From a checkpoint of a small mixture-of-experts model trained on Wikipedia.
Experts: 128 experts in each of 6 layers, 32 SwiGLU neurons an expert, 8 picks a token, a softmax router.
Below are experts of layer 3 (counted from 0) of a mixture-of-experts language model. Rows are named gate (a neuron's input weights, with its number), up (a neuron's input weights, with its number) and show model dimensions 0-127. Each number is 128 + 24 x the weight over its row's rms, rounded and kept within 0 to 255. Numbers have three digits each.
Before each expert's rows: "gets" lists some tokens that make up at least twice as much of what it gets as of all text. This comes from a sample of Wikipedia text that the model never trained on. Tokens count by the router's weight.

# expert 57
gets: "l", "el", "p", "t", "v", "ol"
gate1:093113115096107122115147102106142108114099144143186107143124130130149114155123129148114129136102091090200100161154160125165136122168101121104086132127103132150107150115127134087140149142143110140136133141120116124121168128140108170148161092134064144120130141126177124118096117134120151145144121155147160160131127102111121141150193174125095136117118080113148123140116108087167134130107
up1:124145131147137141132105142102153111139098152119184122131113135119142074097150118121110152125120087120151120123157168138131156121129101103101109128111118154159153130150105160107161129134143133092127134162130145134139144140148083175162163079111099147124153124133184115148119111130126112135143088156155174165080128134137117128154175178124108156137155101082163119119103072115145138123118
gate2:109134114091096114139167099161124126141103119072116109125072142121118147146156130159157130143114097090126139148132163140145143154125096137125184124127087099154102140149124153079139157168138141151106087090144139115157087105119113120117106129124117128122164139124121080085114137085121085118137116086154075157118109120108146148140096123131105091154142127139099152134139160123114137087139
up2:123107136118125101107090128121098098135129149152151129148165122130122136137113149134113152102129160114151078135098142121157121130118148151146080151154160131122112149079169113126114128116113087089156134149081148175142151127103129143135146134138114155155109112142152185146131139132155162099161153146110131124156113128101092129100153133138193112117079074114135126177095124121098120176111
gate3:143134122119081134101140110164129146103106191103100123171188141123144171124115108129161094115120150109123096130125117160147132158166120150133137145158128095142116130074172127114092145156117124164153134127113129143114121143154100182152158103080135093119148152165146109130120130156157127164135132115136103136145062119081112165137126138102117116112137139147116159134127169134111147147133
up3:130100167101134177115144121131102096178110107137182176109116123131124080130167149145078120144074125143114125122138189075115150140145141113133117122151125174150133141185139144129090145113128111098123127086112121088158132113124132118131158144156095156089146115109107102123124159119113099119134106158143137142132116100130099128100143127142158120123125113098138101145138076100099113133116
gate4:153158106100091124142150120108104133112111149082137106124111145148102081130110091090134120130135140127137121136090077116111158163127134112140136148099117114118108138138106126111113134134116147102098143123168093112143142156137086161102074099124122179160145147138162100088128132144131144170126141110123106133175122117137176115127127157144131118125142077092087106143104134179072108099153
up4:168126130119154098135102155137134137130125099170123143083134109135124146171151149187111086085121077105103114113137138102114105135163139106151150116107143155122130125152092094106125148144169098130168089146151129154132138133158131112125185143136085111136119170107112100192127135110133102160114146119106129134110099154089122141128150122113154109147119174128145164117110106095162099121119
gate5:121101158128134176158172136130106106146129125141125127185141139116144158149152107154154145105198142116096128132142162131115125099200142129122121068117130134100133136129131138155147129109136181142138147093114117080130137134112138110166121127121130123086122142149092141122099131084132113124158116185094075141116121096129094119083162123104119131121157132126139094148149139116089138122130
up5:084162113099134106092160140128146123162098093126156152112086151139098143135128158129136129178086108152171167131140152180095127146136132153163122146153108110115105131104166159146170128138127149074118118111078145104105139105105101148102141144105108128123128147163142106123092119113111157125125138157067132120116139089126164110146127176134133133161148147111148118118139086111104143122134
gate6:151118126095125152126116107128132130117078140111138114127142097151157080122138111176100125086117128104159119082117158122122092122113176166126158134160118136106102120103161131141101143141115075146138134158125133122081144094118093135146171156110107168080167106158128153112071164140112119116152180108144138123124112145106093102150125144108162146164140090150119129140120155107126108130131
up6:165150151131132144091137090119100132149104152110124131145136129088123109116120124101121114143118182147167112146136121094129154156063104101120139086072139165121130126089112179144111161153127141131186132110089098140148129133131134120144108128098137157093143094112105120118133162099130103112132134110142138151109106110119059132110141094100168151150122120092085099156127128132156152119118
gate7:098141140123097167156131119167134129128110167103140113085128160108163164138154140127153129122152144111159164163119149101117100116106163153113115093115120088133104141122118132111088132155128171138118113107133122150204132171158124150151106159122123126112137131118112120127083145140117129142101147145203071144136105143112117102142099068102105123162133113159137149114142146135108133117157
up7:117122157143104141152168112162147153157133122148139143105122147148169152132144132122117119143147101148131125106151145133101082127176125160137140104126130087140116128154143122138137104146140160127113112100111139111159107115184154107124109129129108138103121130164090123156113103164105101136110147124189081139060170152129143113145106090126061145108165115151120126122159134077105125099161
gate8:115133130120085117130097112083122125155123121121078103111179142093100113129113101145116108117187123128156094096108171119172133127142124142149117131153150179127163149131127148152124133122108134100094096123101143109126122150152090116157100166148109091121116138150149113136104141135098169116113131146130074094165152152141092119167174126086118143131090114160135137107164107127112132114093
up8:145114155149157144091145143162128128142119085130139140144085116136097161081137155116110150153067091133088152141137115115097121144124093104131112105106151111164069118168155110136127133098159112145137154114136116131147137079097160129106130075138134157156154134116111137123152141155156087117118151131118173161084121107137155125097095171178136125116130113102107117147105104115131129136141

# expert 120
gets: "to ", " ", "-", "Z", "y ", "of "
gate0:117119131171096094151158105142142104109108177144153125109113149151111108111155142130089092137134195136156098120141150101119104094140175111152154110112116119141147149146139126088152147139133085192164128115127123108115132111126135134163133149169115134142127136125106161101129133138152119154114152122157171125141110155092115191173133102178119097107128091130100126104093120113118139118133
up0:118119126108136148141133111115136113149157141122137167096121109106122114165120158110125135137128127149079110160108121148085124125151077155118125109107136104128113125119152175176116140119159118095092117132114142095148096154117143114104100119117161139106116127135104103126147092111116131107195112126125097128122147085095098102090093124107107132132131197066153146162177143112110127161166
gate1:121117180147131152113157141165122126127158135119118117124192136144126121116115156136104154117097104124120115103111116149116107157140087172156083120141148165098123131139145134124133120151123086138133111122073140134139112144049100140140091131144130121149146120150133097084152153096098142130131134184120142133162088095122114156152116135097189142120106100101122123171105130147113142163154
up1:104116103110120119154133109136130135167106149104116116134119162116127139151149097147173135142119093103071125143115163129088159092124110098144089117129113144152090127106132125113141146131122172136110114146135163083122133148168185089145152129146099115105133141137129116145079113138152145125113129100123139129152125166127106126071153145139124099110150185197105117102123150152146092096093
gate2:093123123150077143157151115085120156119125125121139124088117145128116121124069157123101122134167127126127134126075114098147122079152132142153094138189164133147165108143097138095117123150145117111119158110180131101052119113145109127137132123158115172110093124127149127098108120159134107128143121135141111132177097095160130133138097140134126107137108099139180139112131169134135149159139
up2:069143119130119177139138139109151135113155129101129142122128127125149112108134153135132121112139133139083144174086147142160121077147139152151067124156184139166143112165141112121154101123125125086117137133174128126130118123130130122121123126133119135137072105140116123166099114136150130158120104127144101142144111066108113103126113148155115103162137129078179105144191148165103134159141
gate3:108097160173137109150104118126198124111156117102150106149122157120148129157144115062111144114121132142169117143133144147105127136094103121151189139105158110127110149132138165115123112114137125085123083147114187139179096139150105123109106143136081139112158152140128107131126106126144115128139122086145114090116147156140125184093109099143161095153111109141099144115110107143111117133108
up3:170154134111115098131125115069122096141134132141102155078107147136124118105139132110125129127127160112155119128113104142127121141090183142123088138084134150118141145142128124127120138128156086128192172114141120158108138127114156150136133071141147090143136141144154131142170137135153093107089105110143128111095140145186100128136147128179124123120150133124134084162097120186155152130169
gate4:108099167133153113146145134120135118127118170133114076109114177138144113114089177112121151113149116118164142138147129146171122137157126129165127118155111160126129159145106169085155103158162085123137125115139104159110072151109106165151145133136133096139143152122114176138153096145115112163144141097112079121117135145093120127091157100153134113126112129107110108134203134104116103125153
up4:137123155157150136156049109116117097106112101137118113142102154115142118182127132154103131160174129160150128147158111126152091062141153157124129110140131140117132132082127128104125161133130139115147145139147091138110140150142089143149142136125092106118118116188074136135087085161072113150138097167099094144141119143129126119163098135128105131151140137101160135130148095122117134128122
gate5:170121132124129100096184125158129108156115178114089168133121154141105098166091149152110128129124101107170137140127125148138125159137119140134118183169128061141144136101168144108147136138134105145094135155090177108147143123115109106121119113114131115151127165075106098120142150132110130134155132118132092150173134126113115106154098097112109106144066138110136108115092113113142112153143
up5:132134122097146065048168140133123130141107151151109158120147133139149153132097156171100146110117081133155077125140130202147109163153125120171147149157109090107115128105145111128135130124132093144085097181104181136129134128103110124121131138115119105161134116123146102139149136113093129116132160120083119119140139108100127124141115127143142111134105146113124129153087153130173107137144
gate6:149110167120141103136102108095121130141070145128141148168083138112117143155102136119114110142163163136152116144107121116139113144109105121152126158123136132123129148085124108090134120127100110169089131121104072124098119122134110127134135126159154162135133111116176137120110131123065104124129115125121108145163084194097102150132137084114164097122122071141092105157146102167132096116106
up6:149141086115094151152118112113115123134145087103135126114169116146111136155154120196135136133135073096118159143134168135094145135130137163100139127129148087139114114178162142148146116108129136111141096137160182105142127145118136122120124104095130083081124156122101108120141127137195173099140146139121116107104145093131168115100123161154116153174111171142143123126102149122119161142117
gate7:160131114096126109182131112111134094174086153126140118096093159121164134157114180112168136073153139107151125132121140132164129134142084146104147157137135102168112136106128118121112178115120079170139128140126132108146130135130120144148125102154090113148139099097143115140121143104114101096148134113116084155133136111130104125075147135138153076128105102125119125169082164138157139138161
up7:090105161124107153066107138123119110125123111107151120171128124135111122121133103108085136149127124123132114150092119122106128136134171140157112097178125137113155157141151126096099088177122188068138109084121120149105134179126093087102100127136151088151119142134129129097179157099124168109118133132123116142173111134123160132158119130093130156135111094122135138124142104101104119131095

# expert 82
gets: "al ", "ic ", "ial ", "ian ", "ical ", "ary "
gate0:108101106144119111115163114155126127134141112115154162083119152091136087165177151122083140158142159134134113129123114119159154107113109141133099144065122136125148136137109154132102150144137072124120149105124161127093104140101121167108147142141121122108141124084146150081115130101177147149129131109132149127172096124140070137172151125155150133123117181151145168137155160122122167143137
up0:129142163077137146113110079165152129140125117128133122114176135132135160161109125128124132136118133133092164113147175133113113170101101121123132107142142109143124132140173171141113108120130119104111102101129080097113094149198104110126105180152107144102116117136110116140159159178116126130101161152103122118097092114142156135110109143160144117086149127122137112132085079131105108123176
gate1:137129143160106134090170118119147099152161170107083159134154146117178116137131114156105121149142102095147101126156148156150145121170129128112163135141142156122083132133119117123171117129098150181103139118106125113118066131108106123129109129113155092137126128121173109139132130118096113126155137182189100147125144163095132132141095125100116098111116106147153162092166120122176145129128
up1:128134128163135171109131119151150120135133155103148093099120175109104148098109122111111084118081126117145132132137137155110109102144142120164121101124149162111131127113106144130142158097122124136161118124106118092124098142098091178134183159126146128119129118104111107080127118141101187175151098103116163147113074107114128148166131131150161093099104155154130105101138077113137094114100
gate2:087126152166109157140114110108155130134177110066123114093064148134125124173085139126145133134113151120110128095118168165131138147171148137155143121127121086144082122132144132132158124145155153117085109122142107114130120134131108121111090113137111128135092134156154111155149147090091149146084131071088126124163109135068127133111167103118142147139121097129163116152119131134099144134136
up2:138136155138124108090138147141101146146097079173147123164158152115150175125153124138089133141126084136161172139135127085121133120058123115169157138141105167158111123177153095136136148104109150132119088123119149101176124071138152108116127121139121136131131131096144129136133128083130136076170117115103127133077141104148110123146122088145140135146162138133130134108128142126135149103086
gate3:094139156129112151140128124144119115112114130092166128133157104137116155133113101132129095132108086113090129116115088123154130133098132156116121122110083126142112154124140135133099109143136125173148080128122145047085126129121115134155127136147114143113098168152149172124131152102146131118132153070144141130091102167137111143177116134119108079114105162178114169079107119128113133081144
up3:056126151137117120139078147119140164138121124100085111157115154126107125138149117110176153159146166138143149120124126135121098133111106148143117151166112147114115128146115157119100122135137098121141102130176180138103125111092110124161171110161140121096117156130166094146129161102150143144121068048083126132135113147147099133138124149165123128148087115125136156133133119164115126111138
gate4:141131177148131127105129085127118092144146117124165125122143118122129112151118113153126152099136149123144082163104147082154155127131133143112149142102182140148143158100099150135150120154158113118163106140167108146157112148172116142115143102124099129130150133137137167133134142147068154171127139171174143129119084096140086135086126141156187109107127132141144131193132150101133131130155
up4:138129164138127112101143146119119135144085156178100131134129151141115155066147150109106129141105115162167164121157172163132122131114110109153120117148128154108087139151158140144123134136094120118100126087125152157134144099120127133122147104126108148171122099115152053139181130107158112091149105138082110129132153102141157123168138120121086134124144125066103134115106103095147129138098
gate5:135104137194123128164103081128121133131073147150148137097166124138123104147096138117064155117147078152083094129136136155150106131130135123134102096133155098111128153113136136121131113147110132130182109151107157097106127120145078140139161099123142130129113120162140141133165085149068125129133138106134145131131109140087093140151149127095114109110147108092114142135154143079087133118110
up5:137086110124135148144077192092135147117126145102095100160102092101097100142122107133150119140125115133148122112124089131113154133142109105126136140151145149164107107139134116106178137097108174125109142128138168104035130130110101108125139124140118134137124128129119159106139115090136136132130060119101129149157112088106115153178100137155154110117111133120162125138138147143131075133105
gate6:124155146137086144113097139109130118148072163106144160126133114140128144136179157120147156116111157116187136115114172133099118100111175189113101141132133090114112142109164114131140139147116117154160161099115128130083088109081107144097136106121103167127131103130145139120112124117110150122095165135121122119167102110142083142135177139144137133175144116102138094149132161157128155101117
up6:140113129115119098151115105130118116113111133130110113134132156112145122157090138097180135147124132134100117117101117115127130159114091091114162153135128075120085098080105146094091134153115133134090099160120130149085150159118129130182114159171116101110137138096155116113140134154164112141116139103092113101137155136107119143101042140102103108108095128093088131121149124165134096151129
gate7:133110104142124123129097090156137146131156067081120156128118119125115092104117108107128081109096139133133126101104092159159096155118117169094172111122117139148104183059173127154131111142113121199130141114092116123086099121159145115128114112124094117128156130158129086141167130124126110146113135111112150126138131129117128131156122150111144101125116117127076099117144130128175153129100
up7:102126126137142101094132123169149140090139079083133112105167137121097089164175127117131153126104181072148140142128136149143094118154113176139170153153124084120136138127114140134089114141110082126099128103119133083133135128116143142174127141111115113143119135117125116160130104116073085100086103080112079117149139134124166112145139115154142116149124102097124116120127151125149101122113